Experts of a small language model: 1 pick a token.
Below are experts of layer 3 (counted from 0) of a mixture-of-experts language model. Rows are named router (the router's row for the expert), gate (a neuron's input weights, with its number), up (a neuron's input weights, with its number), down (a neuron's output weights, with its number) and show model dimensions 0-127. Each number is 128 + 32 x the weight over its row's rms, rounded and kept within 0 to 255. Numbers have three digits each.
Before each expert's rows: "mostly gets" lists some tokens that are sent to it at least half of the time. This comes from a sample of Wikipedia text that the model never trained on.

# expert 2
mostly gets: "|", " Sand", " another", " many", " Communist", " combination"
router:086113172136125126148112142085171127214153140149183145077140116153141099163100154122151107121160097114148122168087098158119164134214175134086088159128152137155086080119151116184138112162142131125110112113123120192139059136113160069118121123153161065165189124153105131105135123189051145129160066069126161067135093124161142124155142154116111157073174141125110099117084109154129156111169
gate107:113097238109148166142127131106133142173165133219147166064174075082139132151179112160144107152123140157109139135109085145107178123139173123127103107144106154181141144139126123140073139142153138138146108126108075162116082133098141212134139127095156124176047153165089121099117132207103168126133146130140051131113126141113177127137156115170153147118115135059122061134116105160117119107125
up107:135130201090148120118111140109076113169168122171145135117158081082153103173172121147132119109084123175109125137101127138100125099143116103162129079127114155138109152155164137169074187152149176101171120112080046129099053141106156163119150085134178136166028135149075140114131103162160197176093127126107112162130085136123162100145137114171165129135107109057116124149164130177102070131125
down107:143126098104125142185105138082105144123090046086130133165161159097085136162170112132126110159133151094140117146121143120107104124079105092105153138063129129135127044135083208133138133174179152140164127150144134092109105119188117210120125105153060149125088106032097138146126166128223129177100152163119133141145112078141103141146147126141140152115125071105149140097172156142177106155118
gate108:054160103116086130074150142134086094104101194155116102131162183116115047066118141112119134165124164112105094120087096123116100085157175139107072147097128114149076099114122141104163111158171184082101149091141110124106126170137093077128086194106125066129093137136141089188079156144141160113126125126106137141061110130076122108119091150161113166077095125071111108135112107109133118122048
up108:086139068188099120166116143151093084135101165120116109118145146134160127116194077149167160141116161153133124128166116137114055123114094215117147171113150124113111179087108106133180118134088096092141116092111170074123166164158118117185142190143125111162126092160110138186192124105097209087138099109103156095099131123133154116087077151111069157177075168187147101113134118116132155131116
down108:145117123167140184216124103147157160106130142089091133190098089137121153115172138159144140206096167130096056046153175137155125139100164152105184147115140105135071124137123121131126137111139098138161129110144101154144127109091103120168161101137132169168121088143074113162202145134086132079124128199113146133158181109155145174099079135127155147169131124137121153158086099107077126182201
gate109:142128145118115129147099109085116141153181152193164154064183073087165151139152138131087147153123139148107157139137116182078148111148159129149106115118125155158166175114160108188122124121201129111151121117083078156119088156109126160163168163084143147168178143162098069102094147156172119101168159123147042147131097143084174106119174108192070126162127163131140067091079126161117128094165
up109:117133086215109113135142142148162168173127151173149204147138066168116139131117154099122143111133098092112139167170100140134153152098089145147112105120138091101088129140088120138116126126186155156116146147106122162086173133171103076138155190100189142093177085088082111159157150110149096105128130182180185089122106162141147094080158098059053112163110147167172082121074106149135121118162
down109:122104150174081063074133117189103094094194113127110076152182094129174102095112100117170122134106102167057140129144136136104130149161147183165127104147113112112139227106126105134093165097129126107120132117125124093164116163138113060118188146121134155080111129157208096109180130142095134093141093190117119121148131123076075112100092158100071085162118116135162080133070158108117110130112
gate110:179071109219141126097140149138180139131152105168176134154097165151119100113118118099116172131182120122107160147161198133132149138108126160173192094104139133117117145121173142135122143112139206142140144108126116105075129111114116170067183080129154130112136115102100118105144134123047155150083144101117155140103107121142127242137142072133148139063136115119129152127086052177124096132180
up110:098125115124152131115115114130149132149147141119127176115153152139060109147074117114180110098139138069160095134147181098107165131184110100130195195117086164107122118144126110119031076119104115214161136154109104120122194156116158189058163122132139122191090151160124135130132173120097141148122138172134153086052163126138168200094129138116143108168114121175069136130175102124111126133155
down110:151150127106216026144105146098101057135109111085123141090154131132176095149136142128139159083101118142142139166119141107091151169144086137114144106076119105136117145168143076099152186155137077202137091198093110141164156171111140148113127158099134117137162144142106118096127094125162110196112113144130104042118153137106110121120112130153109092098129151083087133088081078068170077118168
gate111:149126084161098115133138113123157127124102168140134132117139111101137180125127129083217096066178116100106157113147137184090200127162161102122155080125148149143097154115116092116129139158125072084100125178174129126074049059151141044179126142137108148148148110115140151144101172150165075133160137119121148133159164111129189173141144143133132207125090135170176095175134158153146072135158
up111:135164160097182111106159082132149128106110096122143177113212060126179053114115084152030176142095109130190123112172138117150088155122141131129149120092144104154230086156167160124133143149128133136111118133103146160175121132125132163137139125154113208125134156111117108132152112154166154142153130117051096128130073120099122117128110101150106108067187170132141123120151190109121189118129
down111:106128161151194108130133098105132136172174101103201154144116106107129126155109151142105135090108126175127126198109073168141147086169149169108156204127101095055140112172158155189129154167125156144118139182073127117172120126099130066084125087076147133132174147166112091125171136131128180146165111126153106120123159123147077096131171161115094073074131117136157084147128137125131229120147
gate112:101150131124118151132104111126111198142061171109162099170162096147182102148128142155125126169104121172146090116075185195137135094116121212055079118104141155151054097106124102136150114165120063131124106136192125151158149142100159091168128112147153064166185076119115083175137137192125171107132123127130102110130151129120153121185102104142150176128179088119164131176130117109136135094096
up112:091156106080103132096078151085160114098130102172127137142104143113120199138113114124151105079103129123182123121146103132135116070153121124135214092135106124110188122158140122142095146080124149128153125166098099138126061069156123105139138103152126213178088155103176213148190103097169175125142157197108113149158123167105143146063175171151122127124078153168161095122139170168121138133148
down112:184121053127138118157077139076067070124097104111184163159140173158108154183103132136105080110123120127151077193078094144091142123130105108113146189088143159118129136146185136092120138106089132098072149116164156132135164107118132161103106087087173135142192071153117123134099149092117078128137124140083131123120165114179120065161134143220120146123050133129158093133105103131113138170131
gate113:112103119096125113086119153107105127087152126053112104087161116084144114131157115124036148149090124166147158151144138162099073124134118146096111120110103124160169104094131140167172160121160123087105118148145110171173045099159129060124120132156123153121157117128143077072107136127155109118194150112124134154164000106084083107142125092141056169115140149132134146104110142099126156131089
up113:129105136094136084112107132085099129073167163083118096183137142098167071177190084144140137128101176136149113109109127114173144134103129134143112136133091141161139128156139147156199109089090054119084164160168107153177120133113170067175163128156124138108164071179121161227157156112160125148097132076094131135126091119113101104107132113156179154089108197180131149117192153110113108128101
down113:174123116135158133114131120086145146173093130107164143094083147094113130115162118088099091075151119130134141118120116136070164120118142135147077171130151149103065191194163084090139139068181132130082070194135064167123147082122149138097160143093130129104149138139075098100162086135121118139060175084117095157124141171085171127128108168152151064144142141092081110080140081051153123118140
gate114:068092142124117113123138132126113148109112133126157143116107173153121084130120127109134107152222152141147157145128159130100072117101104139155139136112129107099206078119129139132124158128110120101141133178093077218135065110176047125071119126133128141161075131116188087138058162129165111138184193131135128136176091096121138089141197148123107156071102052105083168119095129104140115136101
up114:076101169116095139112070161133062102156086117125116093080200095057156077089126081116155090138123099121133139169134165153116078096150139108098129139122147111131153182067120115062133135137131099096136122067125142113149104120191098175148175112070143105154096161177110101097104158188116074140128091169119183130119113079073185133156129099123117162171128135162116130183138130133149154083131
down114:149122170072137070132138109177103177153095153139132113139147137175151123192107174171165147089137144135096102111116110151127135150139136150134148126101151165021179125102143139117155126117179125088125174143143173126160129133123074136140162134077145085134115128111119135141143137128208123177164132100087154099135143173089110131116119084120166051095106219071102158143098185089102075175105
gate115:163118166135110140090056165143204122128122145189134149146108117154121180103115191104170116091117107162098160163107115201086156066121181083056058094108125090116101145134122125140067174132150150131117129126073131117116141153161056147130170148072164127192115119160110155077145100121115168091113150113110126143131114114123148158148192093153088151159150150093122077093145132108156133114171
up115:082168141075147125139139153113085145150144148092124093086167109119118156111062076154172231131132130124122130094080179136151153117196108139080172086088134162113149105158132116138111129117146073079174113123134126158167118105138161168122119154148113151168096145152103123189073113172153139114118193152158110108077156165122150083069071177108129125099083162092116129150179199120115119138144
down115:093140138095149195125071113142144069143121103089099091095150184111124109163143158118103084174106133209188135072134124116095151115140158107135138083162140110130078121163139054155088191138127158101187148134077146147150115139160145064101179117112144155137074160100163057131115068174145165115088109099175112146121119157147156084114109140173121121099176131126151123179076145097129105109124
gate116:035101147089065107161140121093043111192177089140097158126128189125103176098066100105137159123079169148129143122138086123090116159101126134141111167140151065143092152100125152131155154106172107101109133188127121149177104128153139110136132145115132125103171123087074110139182132124094136070117097082165182094132106092151133108148068112127119107066130129139147195160174113153117180104119
up116:137144078113169131143164101099084142165173081165102173069160169117091119071054078129127116131094116100117131115159166149137100172172109114094155138099140116129083124150154127119118202162101103167131107161125156134165101160157185157088192151122141151137056137166101124138161182134149134106150170163162159052127139112102107167123129045119169112117102190121141111167150144181125088131158
down116:107192129132169077109117167103113152126153095188080107136123184193090156152118164167111070142110120216076072162133095130145147084120151136128120131090134148183072203138113125114137152136163115134175067138164178148133148149146106087087150105132081127147108121131140150102153094128157105135071119127122119058127097145053119144156168141138089098113116149161143121182084137143112091180170
gate117:207083124111133124083188124125184099126118097130116135137131203119104161170142196128152115161128135171128141162098128158127123158092044107131104125163162142072091202117159126146092181142158133147152063143140095120105058122176144108139159123100122086098141118127127124122111049140089129142101125097131113162163122099193122182167155110165142147075075164101134200092103103140137142139130
up117:155102111144127113154096148135121092102136149133162148101105171162128149212132088115152182124114155133168102106141114122137124130130151137090146139118108169085104106183172122165144165113095147076096105092118127176123084105082117136094072113187112156158133118145133165120168189139074150135124069066104179098085135177203158119148081206152183107094148074177101108169117124124100140148195
down117:085132151165078182112127106093081119152124109126172130131148130114154175159066096114116162156169174125136118072089160168180128064133114134114127122172092109132127129197109128103112161113142143086141121190131094108093116085132119151145110134181149162128162129166155063110148139140049158156072154129134109188156143134193203089141050176114129132110072116144135086103116105172117148088134

# expert 15
mostly gets: " Arts", " active", "ended", "present", " secret", " intended"
router:134047146136110158123125116095148119200129158168176171115128129134163114167136154098099150120164089127150111139156130197123154171179183158076123127140174117127113116088184122217101103158145124119122058116146056213110077107090152086140139107137120089134142145144130166075133164168112150128181116089154111101155108131158137163181139179170112147126152105102099123102117101144081108086169
gate0:102122108204203166148153159075118144161145078127127127109103094156152121138097124126117121057148135143089148123148113136107135128164089204101133154150139104161131154123120111142147155149147161158089140104174134136100129165107072110115111126107129129101193105108214156186093144103104176140204165118050170094145130146151136058125167094141095162105178149208091125124137110150123113070137
up0:092121099112177140077131084181090127098123116110092142071170125116083122078155095158148138172103092084166084148116171092099126093134140151084119115109124145080120114145122093085203141150109110137142107135044168119163160150172207159118129145104148147142060163098127128148123121176135170129084056171124169129076117118129150132111076153150178148140102152122169082102132139106175138186081
down0:152083140127158111161144152130111086112124080117103145091094098157093128117158102148102135134095081126149175152084132112117141165124165149123148170129096061123081175120140170151135099152077126194107193082124108142171073092097105114134083130137109126085059130130159124108167100166138174123096208150168089110089195121066110079057106132127106077122136097136110090163058151161108146129119
gate1:065155148148099138131122140151126152148169169147033112075102096124144128169115140113148111215157114118089064157123162147104147149190106145127125096127115118172185116135121044142121142165169105135125098063092137166146127186115141153113070127119167121168095094107129128078130124138122131080184116127096106141129158113092188195101135203150109134126084114113136058133099124133138147186138
up1:139141180118115117198138101127128036161151157043086092162103088137155145137101179041133126178093126133178118174102172183078149142138078172129167152115112143162131156137122086125146069138145110107149091139098132128166162141072144121112111119143158165149137108138139148143157096135130091096150114132133077147145161130096120138173121174144105108105112131188098046102092141121138177159061
down1:102149091124131189089136087151111165138075062122141156099100165156122062129168088063080159055135176041120202120095159118132117140127098084092174181086113172148085168133125130135180134055146146109108129104135171117157129109137121102099164166145190155079118132115115113173077107117167186133137155162116116115105127100136153115092140116179119117117099150148084149107129115124166093127124
gate2:164118167164125162155153098090116065163153086088106077039127085111197153170132107114122121143098138096152130195102137143114138156142176120124100092126102176144119064162226039150124160102116130127123147154135145079120143132139149147074091139107114168129147128094130135164106140163087141145171132098117138120147157069124167136121154139082157125113119171090138091123110179121101169083198
up2:162086106156101092121114129158113072192128153155104094131126088096168147150119190108118132168118123169179100191160136193117106116134132109108122081147105098057164181149102118118072120062094114120151134137118142214150012120148121149160092107142128166115101080144124150154140118052180094107139121135141102135184114079094109116102119127138115120109095132133146073115135137091131103184129
down2:192146169120118150088117142151119181147127127093183143153195183107146108090187062153097092119133133095144132149112130099167135119098127100144154085120106182179164127144212154126174146137093142177143135168158123158142116117125095102146147066126133150158185049153164107134133144198125098152127100141105096128094170157090147132090124143070143083121075134121110176137054133074096150147147
gate3:123113085129100115144141149110152110098158121159199098076140138190085126145168086126139096150155138170111081140116103145139167105149145159203103169082159147132128103085082153150124085117116137162102142083150140123132150165126132146164108145124165115113192195093131026146154132129115090096100136078129141139136121065139114177185160170116118105142151166099172111044094171182103129119076
up3:090065114168105102086139126169153122153166138166143157157188084190124121110162162118123092180112112173111147166095073190138140144139074094128119123156143145028132133131113138086124105091164126151117074066124104217086056173114094112145169136086126124111128118174173119125108143139143096089116147127107203119110128114159098110148091138115127084083163137106141177109177136121154105119146
down3:105088120142112126182142107121138177141076094062091180096108091086079138077104127121140093178098119052111126122107110151129107193136077070091098079133132154171158136145159129130139073189184152108161145111060162136138138115032096146089153137097134131086137128164099205132135136131150073102151123117130128125129157079115096093142190154120143120110192127146105129119149151120152087145144
gate4:138173126085107149141138126108154094124126097135137145107147156128161189114099122106136136137147122206110211119082103138175170135119174125118166100127187183052100128166142158146123095065097166109110079100122111148207139197118084096116104128070158162142114162152156103118124116124129046075148097157167137085106150147159144082118135100110105153105155109096110217130159141125131111098162
up4:136103109102134153132154106067110109110141115158171135149192113109145135151123107117097145083170100163106173089127123034104174119145138099143148130075082161107095125164171155180111135140069155136143114185144137108158192128202104147135170131070116168161150151136072163191126117118074089118070125175145130131126119137187122173154085147132134140121182067156128119086162184099132163143162
down4:127174160124122140141113134170162110129085091140168134091160105093157184141098131122114105076134113128108156129079076146112109147109155075134125124099159163144173094111146134154135102160166131136100178147063176088040106106090170165089098166130096115085133061095153152162100161148168123134215138164164146095156094119079125129078090134113140105143176187109069112135075165110176090130121
gate5:078066140153120149127168151133112088076138151182187107101164089138099095146143109130145155084188116163123068131091074151076136179205140100227140137085116137101119134112150143136144153129168109182087097141083102140108059129074123105116139133119153097115123200116137145116137128127086155084133110123154110133113149138184128165144096209119136128120177100113094111161116166156101159139183
up5:121116082078139132101100116116138147108179107104082192105086110154135147034110079120139180094113126129160124151127149140158168082144133158052147126126156107101088122145080103107089155098148127155168158087102185136171148173148105172149152138120110140096123083119115176164126134104137103158165131090096152173115101132073103189159124139130091163123065162166190122085118127065200107158094
down5:114089165149101217092175164156111117156134108161176153141059147081108123112175156083135153154083155114102099140087202127086130100142166098149096150147131159121202099144145151144132176080097117144145143184162120128122144122091114146165119060092165096125143121125099152148155123154113143163139115097094114076118100108139156113123125079064085059169215169160151120101146123102096105114112
gate6:126168080166102155093136110094120109089118106102129161092111141075095157132094073115151178057140153191156134108120078135099033176133140161098101070092115105061122122137130119103166133085142099180140099117058136077136114116149167081126155122117104128104171149039128107105086110147129149114172076113172152126095115148179154170150100137144080161094181160143095145116145112140129129145160
up6:111099140078143146123128133135133153176125172105128116128120122134150098127079136130111091124128108146093090123178183130142086059065125121098092112136118120109188108181111140089138159099133135093139173146145124112180164129116165134090083124041181126185104088096191145151085147148200103137047109155034178109081140170090108131128167121087139107139135153149131099093100084163137148147093
down6:130121174124106172147136099123084125163213127060144094106117094099187082157096115122103150101190108165226125142133144104121170118170171086144144134090143106160195124099133148164139127104117152082147147117101134130118136072095135135071138166107132085126147103108177117116096149191147183104102075149174100142184124160150169114154133154157084123127141090054170130099123096077135125151116
gate7:119116126160119150082148110145156065137163124177130116160183180148153194182107127122144132101150126157121213133086123088157143135146175157104138103082178120189145074097135130073115103180195146153124112138144081125132165180126162135085142058176186099123108129139145053095134073140119127113092156095063129095134114190117146117094179088118084135131120116126112113095136136154132092095114
up7:107074159077161135148100136172156151093089151109167189117187161104126078082114095045151131216138142106132075149175153158122063102111131140111162184122106168160156165141112118161163137062108064090159137045115182134128132134135140138110190173146106148114116123128149148168122167138143119109134127178128110127103140139086117164115094122175137116149151115167099125198134096094142108166133
down7:135156154177167164112144156137220138166142111120128150090093105096192145115086097174104112125090150085154143184139114083145114198155103126087142121133183112091087134131150103187123102145124144102111079094145092139080127129182185109138147147183198146140138103130090124064173145085103118144163149153141109166113112107152204131126176145166133092154130137110127074123169147141154132114211
gate8:104093146104162114038181158158158135147120137065146171135159147120146179141160153156184138078182116097105121207117167117121158174151179118123139181062184102147090163148116096170132128146179112155080111159093106150162091139130109071124137138187139080093116105148150169107084162108127144142123174103124147106121055104153133143107131118177143154085142143185093129141115123096094134075137
up8:124113176112100091130120158070136152057083117098089098116080082173126140117147181116131168149147139111132096181177091095113161117114172157149096146118057075172078157175180139151157174129151167113079120083149077139133119076124173127160144164166188145127112141160108152138117131094130098166048114090143162138121151123122151119115099167142161087119097167152207114099112131142135107163071
down8:190113114110094176177170118125136088149165097145136124138142140106126190090136148093095142214132121174142174057143105136105059169153100153119123101189124133128140162104112103141084196172107139140118122113113161155157141155105093109141105169114103080114079134114112144082107104108102160114190114170049169148164136086087091050140094138109067138157113109121163139128091123122141141189142
gate9:154111144143098102193177125132171103177106103164180121137116091171174177210170170111114160092184147127131156100054070114114104129178162099086093135126064132116129096133184185157112166079101126144075144120158162105113109144162126067109100166140111150128107123113166104135085111130111107080133165138161148092162097107153153165119125127093149131111175102092124086160056127105120144127179
up9:144105061147150149137117140208190169153113063065139153144160100137143160150096140135090170142165121170110097084143134198162123182154149178082163141054144154109166038100135154097107173129143099130075156137094139115143094138142133095079112138136116139132116104126116068078117083157151146098160095135128152157189113146106122150115119118130175151136163104156146104128077098207144116122146
down9:108094145138093145123072116114116074110161106156093173213176163185086120123170132152132181144080129105098149139136089139118132092156118106180129163206145113115130136112140065128066081124039116174143150146100140153171071118125114121141083147083151102132160121127184165116166101108106162074140124112162137140146105087126113145137116147138095108145069107166162158062081097133135086142073
gate10:144088129142118098134111125081181121120102098138152120157088193100165160174081172081144085171118065076167127099129113188136101120132171171166156092167127083146105139074113142174134129160107111124140075146120103108080154150121140166065115086072136159160106201155174092133103087141109074096079126147141116131132130155154171130123150046101047125129143140130136162114079096135155141102140
up10:127152171119120130101121067176109122140158182158048171106176098126118079105067103140134091165172196161126099099123156131104157175101135144145125091035162094068126096155137098127089169091120090176157158141027117095166135121130153065146115146124158095083111113130125142145144103134149156086146118102086123161077111112119096188135098125154158111155075116123147100105141174144120138130113
down10:211173140159080204105122117103144131085119066098132087153189085103205126163135160107118072149142159135148082082189163179147123146136137163056109116114141128105155135134109149138142147166192137072145066128136100131074125129146161152054143149164125143139129115106139166072182198106127166084085117134160102161137136142161097131112125116157113147180167121152141107126120141094127135140132

# expert 21
mostly gets: " —", " opening", " Great", " light", " making", " going"
router:144114190167109171137124121072148121164132142187193120088092142190120145143154172076146128145161110129099149124100104148124171151204179116110106135145188158158128092098161108189148089155142128150113045104135070176085114108087134093123115110138111111135140144164102114090121132174044138137155130096134147081103123084183165126174149152120113147125169103107154097111112160132084174061160
gate0:102124139081121178080173065191134140121150147116155145125125154185199061127063180060121148163136154106157090158109143150115156181138140104105110212158137077102105122161140083142213139112138096117130161077072063176130123088091073125079116132131151164116098135178120116097114166127102116093158111156106148145080117157122139108136089117151125103095105105131125137120074092137130117120106
up0:109157131184162126143168125126109120107107122100124160084155153176118146124103084112094053144131104128118121135110083137144158174126126104080138105152149081083112106124154106170137186067162105131134138105079152066077107152087080175130124221111105107072095076129148113135124144153147099074129151097188131131157195135108159129088132034174120114143089091154079126097082137140136157168102
down0:144149141197119132144136078176124107134112108093124116113100157137134102121100070085083182072097148145137140084145117170129151068148132200107185166142117104142107118140168129120144149068134124149100132168166182171087237158108159075153182123063070089126122110145092122120112165109124135110110073153152132148124115166147127124093053106119145133167149132134119114174166139154067153163109
gate1:136079110143170181123158133123144147141147101086139158109088122165151118095105104091122145161166150177106081116139143087106165129221151221100108119100123126178095087064139056088136122184099110085122122107154138164138132201107151155082126131155137105107085111128115134170105123101108112171123151107130110167080167135127196064080064114130131133083111131116084088106117155161081115154109
up1:079146095123103133111092086149121114121148110084078115126124132195127136136135149169156143144150145147116162104053099153146100062130102049109123138135150132137146134108171183059132141118129145187053183169132078112164071119147078095136144132144154120106179143148107109127136126135145121091150099116127178109173138113191105140163187072166073105087163096118107210151171095098166121116143
down1:171144069147118114124163089150165100081096163083182119084109117147147129127064161135102174142183128097121129108070118140120103117166169168117176107085096061112120060046141141109178149171194140067120118101153096126167137079119068115187130124130154145121149147099104163148123136147157191109120138181120172154129131107108130146180109128124117172136111128063097112113119079139063117123121
gate2:116141126083132146154134146152144139138114135208122138153103105097181158111075143156134141135141107057118100143140071123152143087152119134152139172082104090193073137100135148102110102159121131078061161106146105118152114135126104107165138131179140109220166083149099187158105138133131123153109134126066125078094132144168161142160118119174062149012189135131129113122150061120124156117130
up2:099166081201141164150095179142107124142154143091132099115126115144134119133137122128114127120143141174121064159137102138075085145137115104098083093144117139026169116137169042193157161118124132216186133132113099141096124141156142133110121153064119150154136104139121148070096117139125092105130101086104135130086138140145206171095094059175148136129112133142097121091154108089148069171160
down2:064169099141081162130125151214062156147106102097150155082137039104141112150077107147124157144171114129152094169102140106123155091144143152103124135134135100106167157171113138123193104118125200076116081113160135101059138147101131095100155126102174133187140149131108174151126155162129103191104156103094166118106118090180137144031164129148127123107098164110108125129119109148109093174107
gate3:118094099207097109078130226114193151130178110095153137134134122146082094162158182137097103164118136173115068167137115154134119193123080151145160135131104161099134176127147125081126124173092156173108096171119090174141109113071124126136158086145154077090117120077135133153134143089135179157180105111123145140112104085132115127109184191176153167117100118153132129131161156190108153116179
up3:153143159085165066164170073159151120121131086136108104103133095150122103087181133119147123099112145124116090098099119137148148138124118131119132172080156149155100088125173161114132100136089113137068120084100165035124142141182094114063122135071075158091141135123079093145083069120072111113072142123203129130172124139170136102129093031095140139098129124068139084124106098117174130125120
down3:156148098182124064099118134134144085122179102086096113141058197098107082133155100132103205192117124165116112173121096143158110112082128148145155135123139137111112117145128050115163119145108090146143090102181117147142181158120089146117128114098158135155140095108095191137141107130109159136113107144102196074131054124185130066106123173151102168122092113118202119121101202141155122095137
gate4:115137162141187149167174145089154100150161085147098113096121101162076129170113147127162114094130096149106111113164147116163094057130154160157108112128129116174153068106143129104164093101088137109108127127113115085086132181137090120125130176109126137143166195096125078123140077150089132096074126122113161163119161128186197083170175115169076156139186055109137089117057091134099181146101
up4:089123140149100078161090110130146139131148155131150140075107123128147123089124121159128202154155139092130150143079098129133193166075097073131124108145101179161068073140116143068143161190174108114082128105122148120127133090132170110159057128183130121108181123157109118172096166149176092129165150067121128163093074114106124137061087110091147148081163182126080115084158118103085087127150
down4:100151126133103106117113113093142128164102110108177145212164135151103145121138095168153219132100139155052107147133138091086164050114098149108112128152175149163156149143163124069189066139149130119152107107153108150113156120109106172067053112119163124129141139122115137080128075086158132090119120109127123156163061138118127140126085192108192099125129108099105118061126175158096092155101
gate5:082098165090184146133198164114111129113159156131133230083145139103092117111018112156115163142080141153139072145155160156099138190198130166164134104111090122146149126167065115142123094165141078123151127149166151132162157089116122136123105122158140112169160173083141149136131101159175095170140139129074125135146118110090113105135140102091129124126149116141102054090112155090117190126087
up5:123121195114124149115184099168134139141159061150168147136099081179090123138133093173115151112062164180070167086120094063144156131148124136122119117050155148111133091099199126109069125140164176139095139159116143116153129141096086122079134131155136084103158159187128122120149159096134106158181165147086144115131148159105109169109148123090078125173076155113195128123148162132087132178185
down5:160122087147111159142133114115112167096142085112134118141116093112104133116094107110165196074108144136122119091118082129164135109157155116156128129133127137133129171128123153116091101175090132093111103137138119172058161111181155158129130121161180174161152110195132110133123179116050108143206128118039142089149104168114148099093144167146126129193070093164172080129137170147032185108150
gate6:128113064111213155132115126099152178163138123162076165120109107105146066095097165127195197144147111129149073145145117222167112152157128096096117137124117093116073113117065099108102045150085082105120102077103072141112054128145159170111133120132155135164142134083123127097125165120099118130110120107111092108153132064183143166155102102100115158086142147132097119119081131149120115132097
up6:092083132173101118096139154099141145078109126078120078157138123132105179123110129167166119147109165188086129159179178137117127111105142131153123164161036089182108127136140188137120162077114157175133112161118154164144129097091119111111101098212144112167116178158166115103119142079134116163105108185087153112149108100096074098134104121143104118103136147102188128023126114131155091072107
down6:105112125170135161108123108090119138113140153121170086105149098158173255132171171128108121143101089095104135096180160113109124131127101160118155107154114152157085156122093121138160143149150121093132154166178128208143118175038094121155085156117098110161123156065126090156072209155142119118114131117105131155087149138083190168133124119123109096151104106166161101172118133153117087075120
gate7:121099095161144112148129152137167112130120181171152104068096086160134145130161092154157098083132047160078151162134140185147130118089150170153121108109098127178147093112079149133106186157169077160153084071094099174099093158138160148161101123100072088104106135163167094130107114151093192092095124157100139157129085151130105164112165131109065172123134101135141078061106169137126130169181
up7:153125162161133091123154114114130156087111073114121094140148121122136116140118139160149087120143163093140130094158120040159110165115174171172121175122115133091156155124177089098122141141074152081124117161098171130099145133183094135125210117109144127113148164105087109126103079095156169101136106031146128113143077094140141075087122091081168142131205097145124111142160103147021117116171
down7:145113109139097142140164161122149121163193199124149159090149128180101137121126131134137200127101088172165102082097117076122133150148156175153166176064151101092093115140130154161095145110127082157138149140108141146146099119151136085122123121146138082159152139052120121069132117153057122091092114169131126163115117179091141095177112121112158153124036169101162163079051167114164090136164
gate8:089093129194185142201085156094187125164135153151176161153114055135105125150104140137173123134134130160105101122157151141126147068144101139111133118130153139154123015113138136097104101156157159116177170125087165139147148139164156153122170108133150128183145107088128066133115071213095102146157109154081145121110095123117118204156170132139125150167108165169094098162133113102132127149178
up8:115139081117166163152105101103150138158120077124106117102128078146076153189158154198128037106102090095069090119134041125144133182149120127162154054146124146126139061142073126069090177104143145129143122148144144120135153118132116139162111089123164161180129102108149061128110165137110173133137150154151125051155112134114134167105131129109158123176117134113166092076095121106163072170151
down8:114074095077132138096147131105105139113100129159086075157094134188066121117176150168154146173099176112136109136095109127093137051138125116142117127174171198113140147127150172122044104102107099130103205174120121147167125117163139122110136117104104128153137149126132165089229153137167138097111125088120145138065145128100112104092179067150161104164115160162139118106131098163208139100128
gate9:097118140196120153148095091135120144150109153184159139148157096151160134140091206158143135121100122120168082144153117149117121152176094176140083197087185175151091134099127112174166074127079184152153166160139158122070155113060085105149179131161170102119148156093114093159143120168147087182148080094080116151129143098133089142135102136124066146124138154179059106129145119162102140096110
up9:118130164151083144113127140097034172066145178087132129074168144150076101129170167176169124148134157110108098143097151128072107120146151086163192174076169125117091124154116129140181107167137122136165089131119141160118127125128121148177150171123132139121145214126077075138102145149098093100155160105136159120090131037140102128140135146124113128179161114097123114086174092179116188160096
down9:163153102133128120114133131131133121097124066124127129118076102136112161090104115029120110099130130097085146116144132114152105086096140118115136081161036105139187106123088070111079128123195091090131077107119139147149106153172133158109152096126093118083095112189122142102107165142094173163071133123151179106110088158105127147081180067134112154122165104177167140150095100120064102205098
gate10:123152095138206170115134192103153107115120132078115184120166099099106107129136143172094131081152185178164153094187151089144110123140123131068141064099115138135093069171123197120099121125154130107112101157176195115139114129174133124167143171161145094150176127089138119200129082099079146144190116058091114095122143174153162124134136092119134124147153119110145064090094149109112150115161
up10:099151173150129120150094118153161118164155097103185111112094060120163104127116149073047110136189126139143113171108060120125132143093127138072145081106115097145134180079171100108098112108130121092098156111179115155047096182047151134073106157150135134135163123073200168170096162089154112173131084123152157128147144165097112133102121083120099126150159193113130142133132155167138113115117
down10:129111143122121128132054139123116159092074145145084100136096145116074172111114139139170143151106181159113139062113071152118086088065167101094119126183112027098133079114085108179085116115143163182081133152132135115093132109169165136063123134122164100109098124116156121101150061096182125155150090128139161104148122203098140146116160078081151140147128092077105094102124138108138128114081